Weights of a small mixture-of-experts language model, trained from scratch on English Wikipedia.
Size: 12 layers, width 320, 42.7M parameters.
Training: a variant of Adam for the experts, 254M tokens, 3872 steps.
Below are experts of layer 7 (counted from 0) of a mixture-of-experts language model. Rows are named router (the router's row for the expert), down (a neuron's output weights, with its number) and show model dimensions 240-319. Each number is 128 + 24 x the weight over its row's rms, rounded and kept within 0 to 255.
After each expert's rows: a language model's description of what the expert responds to. This comes from a sample of Wikipedia text that the model never trained on.

# expert 20
router [155 111 111 106 116 121  99 128 105 152 119 160 146 151 146 130 130 129 154 113 176 104 163 121 120 121 144 154 144 121 143 112 149 170 107 156 137 136 106 108 123 121 122 143 138  99 117 102 196 158 134 114 144 149 141  88 109 135  64 117 127 105 112 119  94 135 128 159  88 123 100 141 113 119 199 128 119 127 137 114]
down0 [136 131 152 161 141  81 101 124 151 115 126 164 177 124 120 127 125 120 111 135 126 125 145 140 123 160 153 173 160 122 126 129 123 131 138 158 112 124 109 148 136  56  90 157 114 141 137 172  83 126 167 139 135 158 144 145 113 162 129 132 113 109 130 124 125 100 138 186 123  99 140 122 141 133 131  99 151 109 149 164]
What it handles: Article title headers. Closing title equals signs, line breaks after short descriptions, and occupation words like footballer, politician in biography headers.

# expert 16
router [158  96 104 113 157 139 107  88 161 147 172 138 100 116 137 149 151 118 127 120 153  72 119 171 174 150 152 134  98 113  90 113 117 118 138 147  88 117  98 118 133 165 142 105 151 118 105 143 169  80 136 181 162 142  95 114 113  85 150 150 145  99 149 102 157 127 162 161 146 144 135 131 126 144  95 170  70 123 112 118]
down0 [101 118 159 154 145 135 110 139 132 136 118 141 105 103 110 118 129 140 162 161  87 149 145 112 124 122 103 136 126 127 119  51 119 124 128 136 115 175 156 105 189 141  92  97 126 149  93  93 141 146 159 124 118 141 152 149 127  79 125 120 157 158  70 109 106  96 144 137 143 110 123 128 158 137 149 149 149 117  81 149]
What it handles: Line breaks and headings. Line breaks ending paragraphs or table rows, section heading equals signs, and opening quotation marks in prose.

# expert 12
router [120 177 160 158 149 116 133 119 108 125 168 116 146 136 128 128 161 108 107 151 160 108 132 117 130 126 134 140 158 110 181 124 157 150 148 101 124 115 152 111 106 104  98 156 121 134 164 156 135 155 134 137 141 113 127 133 129 131 114 173 138 103 154 117 136  98 118 115 101 129 128  88  94 165 164 163 151 154 125  94]
down0 [128 104 146 108 165 118 123 121 104 147 162 153 105 131 117 107 182 130 141 167 124  94  96 117 194 117 119 155 128 165 141 132 139 138 162 153 119 120 108 124 117 148  96 138 114 138 144 145 134 108 135 178  84 105 118 156 101 128 131 160 146 117 146 154 117 123 169 158 148 188 119 129 137 147 150  91  98 129 112 103]
What it handles: Action verbs and prepositions. Main verbs and prepositions following a subject in narrative prose, such as gave, took, led, with, against, released, won.

# expert 14
router [108 128 110 165 142  98 116 127 117 135 176  86 119 121  97 170 158 147 116 129 147 158 144 148 103 108 114  65 128 183 130 136 133 127 118 128 145 112 139 109 166 120 131 100 154 128 121 130 135 115 172 113 131 156 162 132 112 139 107  91 127 110 120 152 145 147 126 136 145 136 108 139 128  95 107 141 126 150 141 107]
down0 [135 112 121 152 131 112 111 115  94 145 159 137 145 100 144 112 134 126 137 151 158 133 118 143 135 103  91 143 102 152 116 143 132  75  98 123 180  97 143 133 150 134  96 124  81  90 139 163 137 104 116 160 140 134  84 124 154 111  88 116 121 151 130 117 145  79 130 111 125 140  97 110 152 109 107 123 150 137 154 124]
What it handles: Numeric table pipes. Pipe separators between numeric cells in wiki tables like climate, census and medal tables, plus table rule strings and byte fragments.

# expert 19
router [ 50 112 125 147 118  96 163 128 133 162 150 119 135  85 134  80 142 151 141 169 116 131 141 156  99 135 145 103 117 159 154 130 124  79 118 113 127 121  88 165 120 122 142 129 178 184 151 142 136 106 160 174 132 158 137 113 141 141 103 157  91 145 134 140 150 169 108 108 136 156 131 161 159 119 150 158 112 155 130 115]
down0 [148  97 144 110 110 109 111 121 134 126 168 124 114 100  96 142 168 139 134  94 113 183  98 124 166 107 160 100 122 101  86 127 129 124 119 122 162  94 135 110 129 124 115 118 117 101 119  92 150 120 122 116 140 178 153 140 124 146  89 132 111 134 131 118 136 144 113 126 123  96 111 170 131 120 116 134 132 151 123 107]
What it handles: Table separators, country codes. Spaced pipes, of, colons and dashes in tables and lists, plus three-letter country codes before athlete names such as GBR, ITA, ENG.

# expert 18
router [133 150  95 118  78 124 104 123 138 143 114 102 168 136 150  90 137 130 148 148  97 132  98 114 144 106 155 140 131 136 103 120 156  92 126 131 104 163 104 112 128 158 120 124 114 144 156 154 127 131 152 144 140 143 139 100 150 122  87 140 157 162 145 108 130  82  99 117 100 125 117 129 173 114 121 156 151 129 147 150]
down0 [141 165 143 124 127  92 126 123 132 120 105 111 151 179  92 124 108 167 152 138 127 157 132 118 149  70 149 159 117 135 121 134 112 134 160 118 137 133 140 128 168 152 107 155 182  90 163 137  87 117 160 125 149 129  62 138  93 142 113 132 168 129 132 138 124 120 104 113 155 126 133 136 171 112 113 123 163 139 125 114]
What it handles: Commas after nouns. Commas after names and noun phrases in prose and citations, plus is or was right after a subject, as in Kierkegaard, ... is a family.

# expert 4
router [127  95 175 113 142 142 145 192 139 129 114  78 102 185 133 178  95 122  99 159 143 141 109 151 135 133 100 141  71 120 113  91 156 176 137 111 132 134 112 147 154 154 142 146 139 153 124 132 130 118 162 111  73 132 136 153 119 141 158 102 108 151 123 154 132 137 127  75 147 152 129 169 130  94 132 116  97  80 143 109]
down0 [132 110 143 130 126 103  99 126 135  98  86  81  99  84 121 168 146  87  98 121 123 143 130 172 105 146 179 135 107 157 141 150 145  85 115 153 119 127 145 132 154 166 125 146  91 145 128 149 134  87 149 120 142 133 103 128 113 123 178 140 138 122 134  94 125 130 114 126 143 160 158  86 112 138 109 131 135 163 163 144]
What it handles: Capital letter abbreviations. Single capital letters and short abbreviations in table headers, coordinates and acronyms, such as W, L, SR, TED, and degree digits.

# expert 11
router [105 133 120 153 155 124 149 127  94 154 156 135 118  99 154 127 111 137 154 151 145 166 168 124 129 125 153 143 140 157 101 120 132  82 147 130 149 148 128 133 151 144 110  93 114 107 102 141  93 128 111 112 139 167  78 139 119 127  97 145 150 156 104 143 139 110 106 126 131 117 127 102 119 124 158  95 136 116 128 140]
down0 [ 90  96 147 113 133 165 127 130 110 131 127 122 110 148 120 115 103 123 126 102 132 127 135 118 113 132 104 118 114 124  91 134 139 107 132 161 103 146 131 135 132 103 125 175 164 118 144 146  99 105 121 129 143 147 109 114 142 140 150 138 149 110 126  87 147 136 138 165 115 135 162 132 159 136 144 154 163 151 138 138]
What it handles: Coordinating conjunctions. Conjunctions and linking prepositions between phrases, mainly and, or, of, plus but, than, & in lists and descriptions.

# expert 6
router [110 129 156 160 105 164 115 150 107 120 115 113  93 127 135 139 114 128 131  95 122 124 109  95 117 158 108  78 128 154  96 159 162 169 132 113 159 137 192 182 124 108 128 103 140 115 108  93 100 139 136 134 112 157 146 118 104 147 149 110 149 123 127 142 131 122 125 116 148 100 165 104 107 130 122 124 118 138 127 120]
down0 [104 110 123 102 130 143  53 106  83 139 120 166 153  94 116 106 114 119 131 161 160 141 101  93 139 146 143  92 151 157 142 117 135 104 160 171 104 132 135 127  86 149 123 102 137 155 158 137 131 146 148 150 112 136 130 151  97 138 113 109 127 184  94 101 117 147 124 114 123  98 129 113 109 156 143 162 134 127 130  88]
What it handles: Numbers and articles. Leading digits of numbers in statistics, tables and demographics, such as 2 in 288 or 1 in 1.2%, plus the before nouns.

# expert 10
router [112 153 140 114 119 114 114 120 121  83 117 144 119 173 129  94 100 151 122 103  91 138 186  94 153 129 138  96 133 157 139 180 103 149  91 144  45 130 142 134 134 126 188 159  90 100 150  79 140 122 130 127 159 132 132 160 133 138 124  87 103 135 156 110 119 130 131 155 130 105 116 159  96 131 126 128 171 148 138 112]
down0 [ 70  88 139 111 166 151 155 112 139 167 144  99 120 145 103 136 156 127 126  96 148 136  68 160 160 135 109 151 144 133 111 141 177 147 100 144  98  55 150 113 111 121 114 118  66  88 126 109  87 106 159 148 140 123 137 159  87 116 144 106 159 169  90 157 121 119 123 124 132 159  91  78  94 146 165 139 106 113 144 135]
What it handles: Name interior pieces. Middle pieces of personal and foreign proper names after the first letters, such as on in Madonna, in in Seinfeld, er in Derek.

# expert 3
router [135 124 117 143 125 168 138 113  62 109 130 146 162 107 112 142  93 103 115 100 120  89 114 144 108 117 167  89 112 147 147 175 127  95 133 144 160 139 148 137 112  69 142 151 146 106 113 125 124 116 127 116 137  65 149 119 150 135 133 116 154 131 153 108 150 100 145 151 154 162 145 144 174 147 135 115 154  85  85 165]
down0 [188 148 128 146 105 128 137  75 124 121 120 166 113 123 124 144 126 161 123 120 154 149 149 121 114 117 141  99 149 103 123 136 132 119 133 101 141 152 132 114  88 111 148 112 114 111 133 180 118 110 114 179 104 140 102 118 148 124 112 134 127  81 113 152 140 100 159 114 112 133 145 111 130 132 133 146 133 124 128 174]
What it handles: Articles and month names. Articles the, a, The opening sentences or noun phrases, plus month names in dates (April 25, May 1) and table pipes.

# expert 9
router [147 128 158 117 122 126 114  82 167 114 102 129 103 112 105  97 108 109 136 130 111 133 163  82 116 131 151 134 100 124 111 112 115 101 113 138 180  91 137 127 143 149 129 129 122  94 129 148  92 122 104  94 163 141  92 121 154 124 145 180 149 138 135 109 115 135 137 138 174 130 150 140 152 172 142  98 101  82 117 162]
down0 [107 152 133  96 116 136 143 117 115 124 125 174 118 119 129  86 138 118 134 132 117 127 165 127 100 126 139 112 121 145 139 147  99 145  84 111 149 166 119  68 129 121 102 121 128 148 124 196  95 156 120 141  88 103 141 111 132 125 119 129 138 182 113 159 109 130 107 127 135 111 132  75 106 118  88 124 170 124 132 115]
What it handles: Quote marks and word-openers. Opening quotation marks and first pieces of words or names after the, a, or a quote, such as epi(logue), Pro, con, New.

# expert 23
router [108 123 142  94 129  95 126 124 132 110 116 151 117 191 137  97 133 137 126 131 154 122 115  99  88  98 149 112 118 149 164 130 103 136 129 149 152 152 146 151 110 132 111 158 128 128 152  91 139  84 111 100 136 121 149 108 168 143 158 159 131 118 138 138  95 138 170 137 141  87 129 114 147 112 153 131 147 132 145 104]
down0 [108 126 149 125 124 127 138 104  96 114 124 148 140 122 100 120 119 147 111  89 113 123 111 122 129 115 133 150  99 125 161  92 137 139 169 136 107 112 112 155 134 156 122 113  93 139 106 154 165 156 128 118  93 107 116  91 118 130 111 127  92  84 155  97 135 147  82 108 108  90 104 114 122 106 134 135 141 107  98 143]
What it handles: Foreign name syllables. Initial or inner syllables of non-English personal and place names, often accented, such as La, El, Há(jek), Yu(liya), Qa(ghan).

# expert 17
router [139 127  75 162 109 178 138  87 145 137 111 123 158 155 152 111 132 102 101 138 115 118 114 165 147 103 132 166 121 142 119 123 167 138 140  98 130 152 116 104 129 144 128 125 133 111 153 159 136 122 160 110 154 150 132 130 118 161 108 108 144 135 103 169  93  78 104 141  77 140 112 112 171 117 125 130 137 155 149 134]
down0 [157 106 200 115 138 160 117 115 137 144  83 149  99 143 104 159  99 109 160 129 118 162 135 127  92 131  98 154 170 152 119 134 128 132  99 139 134 120 162 137 194 129 148 116 166  91 140 126 137 132 124 145 103 109 166 133  85 114 145 107 107 118 107 101 141 162  96 147 141 129 131  98 180 123 122 100 152 117  67 121]
What it handles: Commas in dates and clauses. Commas after day numbers in dates (April 2,), after census or place phrases, and clause links like when and where.

# expert 13
router [151 125 145 119 118 112 136 158 146 121 130 139 170 129 166 164 126  88  90 112  89 112 130 140  97 136 115 135 151 140 120 162 103 133 118 110 124 131 145 117  95 116 109 157 157 140 141 115 145 160 127 106  92 105 127 148 125 157  89 110 104 123 141  80  96 126 137 164 151 159 111  95 136 121 161 109 130 127  78 138]
down0 [177 120 117  99 115  77 126 110 136 118 103 135 169 159 115  97 126  91 125 111 119 112 109 145 155 116 136 137 113 130 168 128 152 117 152 105 157 139 108 143 111 168 182 116 101 154 117 178 144 163 121 150  96 160 132 107 139 154 153 133 124 163 149 132 113  92 120 148 134 112 166 191 131 134 164 143 123 145 147 155]
What it handles: Head nouns after determiners. Nouns ending a noun phrase after the, his or its, often sports or institutions, such as League, season, Cup, end, movement.

# expert 5
router [140 163 125  99 171 131 137 137 140 105 121 165 121 170 125 156  82 167 145 111 135 101 133 119 144  95 119 137 124  85 161 143 155 104 137  93 115 101 122 131  87 166 121 146 135 143 146 105 147 113 130 158 108  69 150 155 166  79 152 134 107 137  93 112 116 169 146  87 158 121 168 130 138 135 166 130 128  82 149 164]
down0 [162 148 136 105 129 141 128 115 160 126 123 117 121 121 118 132 108 144 150 152  84 139 119 108 128  72 150 108 153  73 167 153 130 105 134 119 131  86  98 115 150 121 158 143  88 126 152 144 110 167 143 154 131 179 113 141 104 106 151  89 136 140 109 112 104 112 125 149 100 168 176  91 124 109 132 154 143  93 108 117]
What it handles: Name starters, list dashes. Line-initial dashes in infobox lists (- Occupation:, - In office) and first words of proper names such as South, North, United, General.

# expert 15
router [105 129 149 117 102 119 168 181 149  91  99  96 140 111 176 150 145 140 145  98 119 140 119 123 112 164  97 146 114 116 114 107 139 150 120 156 103 133 134 148 165 146 132 112 125 186 136 129 116 172 129 119 102 149 162 145 110 135 165 129 136 122 119 147 171 135 125 106 101 134 137 139 101 138 130 145  84 124 130  97]
down0 [161 148 125 129 122 120 105 161 127 167 132 127 130 163 120 134  77 125 125 128 104 130 104 145 123 142  96 135 110 144 110  90  94 130 113  83 152 131 124  66 166 145 154 172 114 138 113 139 130 111 142 130 148 172 130 139 158 121  93 166 158 144 147 138 122 106 126  99 115 153 112 148 132 129 119  86 128 117 116 148]
What it handles: Years and closing brackets. Years ending dates or table cells (2010, 2019), closing parentheses, closing quote marks and number pieces after currency signs.

# expert 7
router [164 116 158 156 179 139 126 113 107 110 147 145 125 102 126 121 161 118 133 142 139 157 104 134 115 104  93 138 168  89 168 148 161 142 138  87  95 115 120 113  88 104  95 138  91 166 147 136 137 142  75 150 133 104  92 124 115 136 154 155 136 112 124 113 143  71  85 144 133 106  98  86  75 163  86 138 145 142 116 107]
down0 [150 148 154 134 165 164 138 129 112 119 118 150 103 145  68 155 120 132  98 142 133 106 142  92 152 151 153  81 132 129 126 109 199 122 155 124 133 113 132 120 127 160 175 117 102 153 125 158 104 127 144 113 144 133 141 131 131 127 153 160 148 111 130 133 126 156 118  73 118 134 108 101 147 149 145 146 107 157 145 149]
What it handles: Verbs and prepositions after be. Participles, verbs and prepositions following was, is, were, to in narrative text, such as born, known, moved from, used.